From a checkpoint of a small mixture-of-experts model trained on Wikipedia.
Size: vocabulary 16384, 80.9M parameters.
Experts: 16 experts in each of 10 layers, 528 GeGLU neurons an expert, 1 pick a token, a sigmoid router.
Training: a variant of SOAP for the experts, 374M tokens, 2850 steps.
Below are experts of layer 6 (counted from 0) of a mixture-of-experts language model. Rows are named router (the router's row for the expert), gate (a neuron's input weights, with its number), up (a neuron's input weights, with its number) and show model dimensions 0-223. Each number is 500 + 50 x the weight over its row's rms, rounded and kept within 0 to 999. Numbers have three digits each.
Before each expert's rows: "comes after" lists some tokens at least twice as common just before its tokens as in all text; "gets" lists some tokens that make up at least twice as much of what it gets as of all text. This comes from a sample of Wikipedia text that the model never trained on. Tokens count by the router's weight.

# expert 4
comes after: ",", " and", " well", " However", " but", "s"
gets: " and", ",", " but", " that", " or", " which"
router:464535499411482535597529497487506470498475499548441517503601419519495437404531524389440580563574494592478570482403556494551616569520519456481640532472577469503437532511476533407522466447541521420414392447518530574432452509500529460542518469484507534478552472626535536499508479450591506504540462517560472473496529570435521557478513552546521507527480447515478555439500485582477518615475489569522495477394522455391465435510477400514519575553554597518475528487523499447441446544489430465532521484517519459419472519433467463529522506509536472423479488520567547440385518411512596565483506544521518538547460483508491490502557535584452484457561507487445450478411465515505486384474
gate1:488436527491518478499478432452477459522482511491460525543401485482618436406553564457499492455593498485629516536497527477518536578527485417505534547486547662539456505491477545486542580505446570395472612529569557426510454516555426526496515598572587494513445479603493473546450491516548478401456542499455474480449482554520608556485488441492477522525543525516532558479566479493424461500505474511523468564490555416499463549482503586479531493569566612455495553530517516525423480516511480597512437523421438478577556494477514475519512527456607534460478540546443537535550469471465590472520559552566499406545431480529501514585542584483427470453498385455483562437491478453592491433515
up1:552519488425500416391528503498406375487558478530447565521380516507524562466527486476581575454516471517463570589524482408484420536491516496442589544469474488469510458461481473453605401563359465503430513499477473492552451495489477452599575527642479543553509527494457572505435504489498432585428423503565519581477483547485580532467544430469501481532502564471486486439501479483435570480584453477461497558449545528525462541445542523449565481598551477456452539447519506527474571575537490472524555552503548455546436559533454509506460510527555490444487406497458473496454430461490558498500452497516522519566529503537494496464528574508436547471578477357528365469503411548560502510483
gate2:447440561603492538508558526533524482573482435506583504526515486554498477528575519361432531417432564512509536524510512481469594507496453493509497471475430496560473475480529442508470525549432483535523601471456442668543555505435547543481540537478500474456438456602589510498473524496489525358524554559465520515520462435437407532487431497556516441459450487557561457545456441549558515442458456519476489527533513390430449551462447457505384530444441519534503528526469467467453438512527496589406619503500495443514574476529467440523569622459498460536472506520499473552548570432570590515527436405548466511522452444558451521495506598480476426512554516492482508431475483603524433520481
up2:510469410409455461552584474439495453490493556540426512453464353534541491487464474573560455571450437479492524429528530574488451533501696526522519543537564498481478572553560590578567444442505479482522519570550480430405419501413495595479479495513545459449495504502474439491533512459505526514493494513522533459445520407523561487481550555560525577543584487476515485445572516482446456477494348442454497587532528508579567521526544507505538449582515474451537470499559541526555542520576552425522443456449538520443502601394614571518477442551480475514500576471528467496561497585450560526541451445545533543444543521484521502545528521520560514467518457470560461552557566437556500460531
gate3:472510523470506499576522505540441456552543467557504434515443472489502474525478502479481563438476616519504507487547465550423492596492460475495675401498405452467508533524435486468552508570536500530560404574466578536526414553461451504458424531523461507523539503540539482541521420571393468482501428538553524531501414506480513466606458409512550513491448520479512499455492539583509426431452515399459500543454444527520470411437495533425490429622489532518545497465532429493431525562393495450513555472542455496469488570447525550453539527437448468526585438544513526517436529482495571496394533529521498516541468498487478527433602572601528515376443545577416469459504426521471497405475
up3:485509456537483440492476482455573475472507450509477476489571496500451534392498444532546467498451526472489534534379466496630475533555517608527453500564555419487416408556500513486435432480415511578491575490558498556438484463480557508463557500554533537473498403419447473560494605433561483454483590383465475475517601534506474528383564527524407421502606442557413405507513500529528580530525502535563497460469450495491562570521475472507581493437553442475449540504461459418540539518522439519539493466473576460590456485479513459487488515573528538461423502496518426489527547532534517541549593552507434528493550512517439454557432443499414491545455436452562589484513552554516495623539
gate4:519437522511423494512508492508495453592409430615518465487485492555479570453429527459528496513499453457475509498626469464546574436536458560540489545422534451524536433550485548463480524498483507424486428511492526509468455563529341469524523487496481476512521509520469525521464527607676450409435454524499458490552532448430563440575502534492455487538562464453462500441562470539476457499559533504518455474624515454501483517482461492510478500504477538477526503471468399511456436441484515420576612484542488431462498541613468545452517465482603494461504529545484487533539477552509507506496602471391491530586508514474435594473466568538420541516510605564544522619398392518566439548498
up4:486560511509579531528513497456464491462576539413524518535501540418517448570543449471455526453534487510513462512389497511423430534477507434471518493600486539510433591524501480479493487496486413661557534524510488527543438415455591560471463584487509576542472497475514438522534552444371597591547534440532517429441504503504487571439514549467549512433464526556527437502383538477479495542420499464587515571426463543505532498458511488460523494514540472510448462504429539466553551568562419518437417517462459540526498476469538466591551548477474485517550456431536468396435522452504499442474474545637502477376452552457619483521591434481566481463464399454503537437536564518461536510501
gate5:486457453464437492563495553567508472502566476511487527495583534618466502499570544520470533456409504376461510526466491578426522549540470483525536522450579565487448467432469399513467478375470494488544489476480435477474521460480503585386418445477477502517340432536410527579494529456485489479599604459560535484545440473460602572449501567467573502525536575462565476577541549468502544517492515499553551504509575312493476476495541483487444566546495384504498532462482519500520485599478546432458485446575551458384480515524499525505487482501555472552452505496460603511429522492587506473560494587450481476524498483463496523471509531409521535391453531524452480523547475537502505540453
up5:453415545547512507568511513607527454464553551525624561492542483526473563535468527533452482543472468523415503551441452502530537525397524553497557428477581511482494494464490488478509496505569514548432542477482529423582520494510467537498478475563526539556584521522454524541496579551535425460540535407392541572525481501496381488519559507587466494448495551567447523599420462491472612518492463454506580476541458486462507433481446519536538564509580528455467519482459557492494512533522477529472561574525479547524514535462394514492456480492415558380478582538405484537416563449439355449625488551416503477462540478431497564452483468558553540427488534461431456596515457447484513592428
gate6:459415524507442525545451534485544464449503510574558516499528475569494498475514563481529497550423511444471551591467539508517498471560521480400504536476456541596456588522513523465486518453506509531524557472438491583450486600512489524483457526482571566494440506506397551445492465472475623531398532486484469498485518410556508467415570462450615525575503466575497499446477479547477487497498488441482464465379454405484598502593509420401453472412591482463509534448487452479440482463634439404468496535543496492483610543519583449584502586512536445423484472536512512535517430468549594585519561506499457549427582417496474525500482554502503441412556533559472490579465429552483471429529
up6:504469484512452519526482550440537467402525479471495490547536576492608499461448464473474552582410622485461426630471553511501569431450494519430571472478507526483467499499437630512585525457466508537589526582465498499518459486560479465487462502447422499592528459512482513456449476452557501552465495528495456466623536466493440498551480465515591459553504531474550468415393465544555390545493493454443401418452459494560557544546422516507528449415530457500444502459441491426448528460522392450494481482500529442440561527502439528433509514439433441541514502526497549538514501566580575440522517531532511540560512494529486534542448400511544545435489607500490440521374480544444449405588
gate7:521497528479545595567638505449540481502469525546413516505576493450525544477452521495458534562513540447570547506512526543626495568561485509432480505465461502512506497559572550481441521392572414559497477494490496462469466501497449428507445462527535434448475533495501497426452506440457501464496545491534472514515395528550485540413546425493514454498372421508395408501548583524486548583454464463489539526564547350468516491465402488569575457495558612483490560483480472449449464422482440475524567487470552411588496528489488548467494501560549429367536480488485531574448564500547467482522514602496461539442529508591552537545498402519398426445498520512503492523420483498570453542527
up7:531537484452492527561572472479492412506618546506369525425504462467468467449457496435508487482580502404574576450489570524529530539466458503480508409558534497530567587529605484478461479364572512557575533506480442526484541496517474456522462477554542452461477508493577423401471562493460511566482508476483490547540429492584497548538430440514461473498440452494443426481528511511480512600510505458502500556575534362430521481531408497599575409481572541523563533484435484517424470434516429489506525480497546420572516560513505503492458518563490485469514509469491552529478571595517408498549480576514487540509499578595522537523560416589489387418493483513557401541391498504504554482497
gate8:443500520490518543491473452409513527525418559456411534506604505577463478491554494426510533500540487432541496437499446594531458415534615458610501456519484506492505577474433515500440540513572525473512484522554430653565520519478478521554436542576430553453537449579562600432489478443489504560505449468443549545543551459427490468480495531509549511518508523440501577466495660441462502513457512466517458429491544504473505555528503466486515540442434518528502564477600576472444398478443476471392527456447462460569490534452555530484514456525562502511478442422478474503472566523433468497536524555376488533542389508420535573435466440531581465559407489567479473510481542445574439428487
up8:631498499481514552445570589546525475474665513425505417501491532425554480508469570466477500449442545557577466495468525515586524426523464516492522394515493571397592520431527454527477479502535493402504465484531473494531530547496444507464494509512479447423513568553399531597498484555626500475497572466499454443438461539562500512492519525520480599495504485491496563511562396477525488455534406584536493544460500481556407589516520532543567503553568568528556461440491499586556597614476444496585499549583526520465532566557424528502502519437466485456492529528491436439495505453570427511569511509525445537453544519440480470562505563396532486443513540462474505522504545482522633511568
gate9:485517570564536506498564457442534539428483480468566579469500451466499519477505481521448534596485410554570428524388467589514406434513414434408574435534488506553490557473463586518575504476547461498524458523493495483445498413486540557460537573469617490493477506539547530449513538453540493581475463496480503427506585609463601486426475413553612520420451424433563550499554527511503521528510512454505538491523500394502567420541515539493474454507540469550478533573523585493467474590540554469491526537500572470571521445477499564577469439553521431493551484512459511407444496465500493570452583429466544552568510381531454523397556571518507565415499499531559446484456488502450533429441
up9:376517512512573459457499481451534581497478519486545491528423480550525493475467426455542514565505400553542519491434433537532436459543532479450558476532503506542502543569448498474566531493506502465515477483449467522491453472549516484545511580419646439546421487565551497445539515533465536535501417455597465450468518596469500479426477444481544408476466449476568569557583551528467530543516440403524495523487406492512607483491483537537484461474507524561515496481514555464467512619582572510493522663534579463565491417409524559558419489506549403474488529547491531417496427515543458519447566472535512464592489426506449516445520489519529633461411580585539473508415491487461529446435
gate10:504527392534459505578494430444513491489468388482500543514533563499507594541512409545527535428491500445571471540496491406461513577463443569561519530492492440548475508505431472553419470551421527531476441480612516568394531597543405559533559593612435412542545439496578464385512512448431425451425554466467546460449499550488604431414519530500487450516536487489470540564510550540437525446543533475517498475537487531470422578510477455572428445496467498379516508488530531505573462483524545507441485524527511461558533490502487521568410578452452558436558535442588569477471470448521424559504489471496391469505556502471483547505410599509511528496425474532507543500487517540552574492498
up10:489521554536520469531527560497611511648460540495458464480558503522502560479593498521488519460515422547520542459477489514548480491475470493455551388510532483491609522481529460508480566576533528531427512402482410535571502551504499586479489542479493521552488488531530559558471384479526584481596576410421540488459509487479418465545508550575552415464540482526561516532501525530475400571478513494463591543607482578529540510474530597456470484496487476502548504468451551555454501423412500462497484483475453499561410579546503418557487443496559528453477429516438559519615519598472573423480442513476510474471426525508461417493552542480433484528657626562492581507463551462462543485509
gate11:561555523480494387549551483521558517456509469647568466583546405500475549534437578524511443537421572575495471403510425541600450480557482542498573470484494578495608497464554547559467538450439600519487446494552484533571496461507481593493505526565398506546556473442564473452389518525458589496559400505470486515568529576474473459440545549596546486526545423534552496554503472474518467500502504464554567544542492601424497465516487461520516437560521495475504518540475524566537464462465492466451497455554575470417469472510496442552455523544547516580491501486434515581559525428607420560608477506533494544500527449490538480490542521467495446603520562433473426562492493538575557541441
up11:478435547540465581483511555508504450530393490462480574516456530480551504436508455552541529561475462402502490497539521422494533507454577434461504516528496430456454613439451493484570518517518504492464555520498456522451473520502500417546494448505605567536510491548418495471514488485470476558430488529516617484434532417616496577607446578504462496445442590439499456308431479522439470556492554450478440445464491507510506454517616580476507494486533507411465503537490526473487573551497463459525543564486466488542549548508516538391533520515459554480492551508610557523501474551522591497404535461508601455462437533440530479438412488475462525415398423509475564466582503455405550507526
gate12:466479461399525424444532450428495522428537568369500554530480621502554411476572518504494503549470513477599525534436541504458503450446580503481488449507453534487568429487597536534532555497529494407536593536444565538466543536452482565504551511401499500523541533505578505581443555490430429520501457543487504505610566551499477471487507491571441464454451561413500440492612478566477526483524493497421527494538490522617461580437548651521519471551483499475469533467548528442464498491507523470504540568470481462506438448592358486459472502516495510508444551486482477434492448499437427481465518401571594554501505561462605455565477592475493441505485501456455540492510470386471480532557
up12:519536543486518463524455530499547552463441529593427422485423477554543476555580500456453613436439448434437470419478477433489479447435539452461467479546628563542502514487543476440512420514591435505471552581466432520537405510427456522439498538480528558464486512448549489584470448596475472529531504583445505532534512483432471504508504536459549482554487500592520462482455512426547517526516451485504515443516571478357489517484441537535487547539474391526518519573562508482492532574518501604387488379599511508557583477445516426618447586480535530514479460529470512427563449443553477471595498452599438508454414508548517475565585502483502511508502480587521514508537552496557560458526
gate13:503595485555514534385551425569409451487513517433502597486459503517489492532455463421452454569477539519419574574518512539501551460463399480548553438553536487473560506548494519415528630560415459523463511545530561521524536418471543485546410594434482521486445479367470362555503511521503475535529562477531547489498460565551528462477501522494457423513581339430536585433427497573533475483491481546505466478504498498462480492414547561397635503418504461505494457534577448478505528584472540538497487532461507440482550556460485549548466504555436517497441540459486533526503506581550498479439508555478530533528531501534507521573518505595479532463442499449511584426515415537443448557479
up13:504405409480424509456450582521543544565509536542446425548513377449441454480467531440545465469537537570531552437418563454492482478495470529373508468491428449456483503506457461518501564528441484477470543490448433544462462557526458517483510394455570621419500532485485453490495468491529433541470457485567483456438509436447445448520590502481493547535469554393480503576418565518501527513452504570518554476435492458502494557588543556537449582504462481539447502450501396524502535447531476537506548533507460507521407578470542487450519452583420480509510393528556467487517444441519552573594594420427542439515427473404540532443484606549514509617512467579452521532527535436508578530516
gate14:423440532447479460560547485491419431542477508498521503521507484487562406510457381483446480475488438585481502441499433532494531536494460572504449543578595532475442529479454559438485414535491527564540490530534504409432423493465513526473508455511503523417497473544426450477495470467477475476452512525499430539469613477453443516502440675450464491420528520514482505461465497483497457538600515527536424467560452419484502526574480411529437560471676552506441491494495472471486414459578450485492572490513501496597525621508414495553488502567568471498355510512518475496453515516480551494377498562464566557570527586476517514576500517521459503414520605568484433505472567508518564505521
up14:491535481473464602486457540545463453540474543545579573600482444454416578467472392430471427496385491443507481437556575544390502472561472525544476541490510523496534506482443463514536567472506466494472464509493501578411425536498590474493490505538497504445557497639607563471538469510519521475551497504535558507467489529477477498450474447531458612587596558509465436489523450439502530497493541528374553526474540517563458547482543520541485481469500526504508480504517530537531536391446561508552606431476553550522474535501565481524538540419453372409475427514611555511551566542453416552406466428473494492473495570413463496511454530565501454536423522558488485487536559521479400580568